Weights of a small mixture-of-experts language model, trained from scratch on English Wikipedia: 240 SwiGLU neurons an expert.
Below are experts of layer 2 (counted from 0) of a mixture-of-experts language model. Rows are named router (the router's row for the expert), down (a neuron's output weights, with its number) and show model dimensions 0-255. Each number is 128 + 24 x the weight over its row's rms, rounded and kept within 0 to 255. Numbers have three digits each.
Before each expert's rows: a language model's description of what the expert responds to; "comes before" lists some tokens at least twice as common just after its tokens as in all text. This comes from a sample of Wikipedia text that the model never trained on. Tokens count by the router's weight.

# expert 13
Pipes that open a table row or header such as | Party | Candidate, plus small numbers in dates and ages, e.g. 16 May, age 30.
comes before: " |", " ", " Party", " Total", ".5", " October"
router:089120132125145123086119130137145157145135134113138142120065130123132161104138154117128181190112123129156125122128098110143137148142112117100091122132112219112141124130107121108137118092128123073131117091084081126096114116156071118122108161144125142142156152062193147143124115109161088141134113114132147109096118134150113134129127135050124136133133122119134161150139120148136122143102128133128131155142119103137137126112153108165130134123117140130087084148096108144120135113109139130128199166090160129095109158132114121097118118123163084143129153129109148122124105101153103113107122126134157120137127118098118129127103113097152139132144130144132136117135185123117119094156100120121119122125089172147159092134109176107102110121153144103076163138201133112113088133112101
down0:093144121113129120074160113116135118112110129144148096137129147110137135174133101129112139128128154198180128127100102124130101085146112159109100086136096140118099130096153125099107087114130137151141155172113164144115113109153145128130131139093148145105155131105146094096083089078105167103140122138125145111114106133112122146125103147064114129125137139092120092103101136160097161122137121142157104151161088116125127084118078151134140123142124145129082114122136136116138108137137118107140143126078140132137137101112131127187133139080116101141134109191086151151132157165098120163171119172129137111144110148101111124140107167131171143128140099160082098126109092170148096104116133112093111133130138149141128135090140132154143110146123158139131116121170148130108200113126160

# expert 19
Prepositions, mostly of, in and to, after nouns like University, part, one, as in Supreme Court of Nevada.
comes before: " the", " a", " his", " this", " their", " New"
router:159105108194124151125150076153124142139112122171141098191166139142166115106114114128075151096103131169114161151102123155085132125146125139153161107118069143149129144139117126158181166156118119112119141110101124111122127108126108140103144142135147152121111107134144105145152124125136103102118122110120096109138135110087085122127103132162106179068132125074153152148122130130177095140124124136130136118098170140130117119138112120154160114110110136103135134126090128115102162176098136113135117141152144140110150180132132070149115110147137130126199125144150100141132142155118115091135151124132107123126110133154134149132132122114120124121092172095128118147146179132124099139142125111149100141145096117086129154126142175112167085073112191125101133115119125102159151159152133
down0:163074161124114128132172117125157115153116105139137120119133165132141088126142075147141131109124164118116094121171107130139114173106143112141085160120131114126127137117107129124132089106141113101137195150148121116168131153120167136138165154132132108127159144115153114086113191163130134115130161152125175138132116111129161156107126138124118095097126127072144123168157176142143182119188122120157148144060105087115121114143125146117113139127116157136120120085162129119140112128125133127117139160148090111114103135176162107094130152124153123170152115118136079126121109135129104136120135132112149090094104105117113157149101133144145105096170124110183126120096148146101094137136140118096150160140177126140117125120167128088165131107096144105124133113125115183132075136150112

# expert 3
Particles after verbs and compass words, such as set up, hold out, well known, South/North Carolina, top, off, back.
comes before: " the", " of", " to", " as", " Carolina", " with"
router:135115113109110132156131097161130103066133129120128161127150114123141136112174127139121144132105136151133094133120135119149165109121125116151141099147105143146115144124118131140132104119128110127150157119111105141145160159129118150082125104124152134117058149151111107142160117134147149105079134165129093101206127118110123147138126118107151182139139131119126146149149121131166193119118134133137152135171126124121119140120185130155129112129176065177137145083161111113120123152115112148126120147129120114098122160103110065186136123127130108129149151158141122101130125148196135165111145149134096127129133129148102127143141125176111134121107146104114124121118143144143121189108122092112125120119128159143146060183118124169118041130117106134118165085155126130132105118161140
down0:165101158151112091135112099119147090088164152129159165138178140142130152098131143143138135117119157132129113093136140141147141114137165138129132127129093123127098117114119142107114128141092109162102089114098143086139110099143107164150134142123093085108141129120129139096141126142124125141137126115124135149083195116135131165130107130122097152097096103122160138147126083197130120126185165098134130157120070157151162111131159144103130097158142131109138114154153133117143180132171110162138164067179141128116147121138096104127146117124120137145112150146123097118112131114133089082111103107157124086153077121154103137124149145093158106143149163114131165096123146148157126139137115146091130149172132075177117137122089133128147087107117115142146137134160160133153089115106131

# expert 14
Function words linking clauses, such as as, but, when, not, also, then, only, after, and the -ly ending of adverbs like theoretically.
comes before: " a", " the", " he", " well", " it", " they"
router:112124113122136159122150149138152167105070123151136139188165108127100159139158168108118110118111156143136135107123158092129127136133128117114106150144158139114127106130110154085141134110151127150157113112117142112130172102149128131144135124143162118116160152132086115138146118120133129102105138142127100120078141182126087159128129125094164114165123144145162123145133112095165110122125130127140139093155114114103121114124145145124138142113123095179102130117158100133096177133121154117117155096040123131109082186118111119123154142139119090140074158030129124148138088111106125115107141122125196132133105158147135120147170122157166106120127145136115127081119152156120139104115114199145123146110157141105094145139106157144120122152121112125152121127130124112166091171126134
down0:162092134118124116121117148122120089159136101157121127144117144137137137111145116135150137168135150135131164173140113120148127121169097064116134125133134084098110086122169134118124171164178136104101131110110098084132136124122140109097134165170117137116128125140154122165124105126160095119148143051138170115119124162141135090139146109155162084132159171121134134096135086127143119132114104134114122120157153144176117154123135114183127145168146099136115142124123105120111116111073118120114113122146119108150134106137148127111139064123131133104159091143149135152131170116110159133129131061129156134094090151097124161129140082101115122080142085131115165129140120111124135102088145101141105152130106116125129141146142137113126125149147092100173130088139167176175148163149089

# expert 20
Line-break tokens ending lines in tables, lists, headings and paragraphs, especially before table rows, list items or section headers.
comes before: "-", "|", "\n", "The", "In", "=="
router:146129145142111139113078163144147123143143089169121121152145095125121073174135138124119118122079113143089126158114145138129113119139119116095158121123086146121106127126125149124136138143096063153080111124103138125151125112116124120087093133123127145117135127127102137121129110128155170132149117145106139141140127136129128145129120124112127148128160135114161147150133111153109104127195172122118133138121128193111147070094114128127153116119136110167106132148157122089099117148114092155126112072114216119115120143115118136157111100138114111168073095113087119162135145085135124125144145090127193174118125129163164133163095110127078147126229126107114112120159161130145144158113120102141125137097132105128109131125140103150144140100138154170140112126148139108130123135144126
down0:129093140135102194116120108152172129118123116150122090122093093161106123148095109155108113154093120116130096139120099143136111136163130096124084132154139141112152154157127173128143124079126108124152109132113160096149154091136142130132110155131104124117141125149114180113162152105147128070140119152118077159099121134118156079136127102151110100119165151151085163135068117100136152075141170142133115102129131133127174147140144184143123118136145122139139088151127145127101132111118113126161114205112149121091118125086173139198131096118138114116094130160099135133085127144156132119117142138112133147128149156135143142132133150129118120166122089133131126124107163130139105085124154133120113108136113083139116109127134087096135168145091097120151113173123118164137123123169158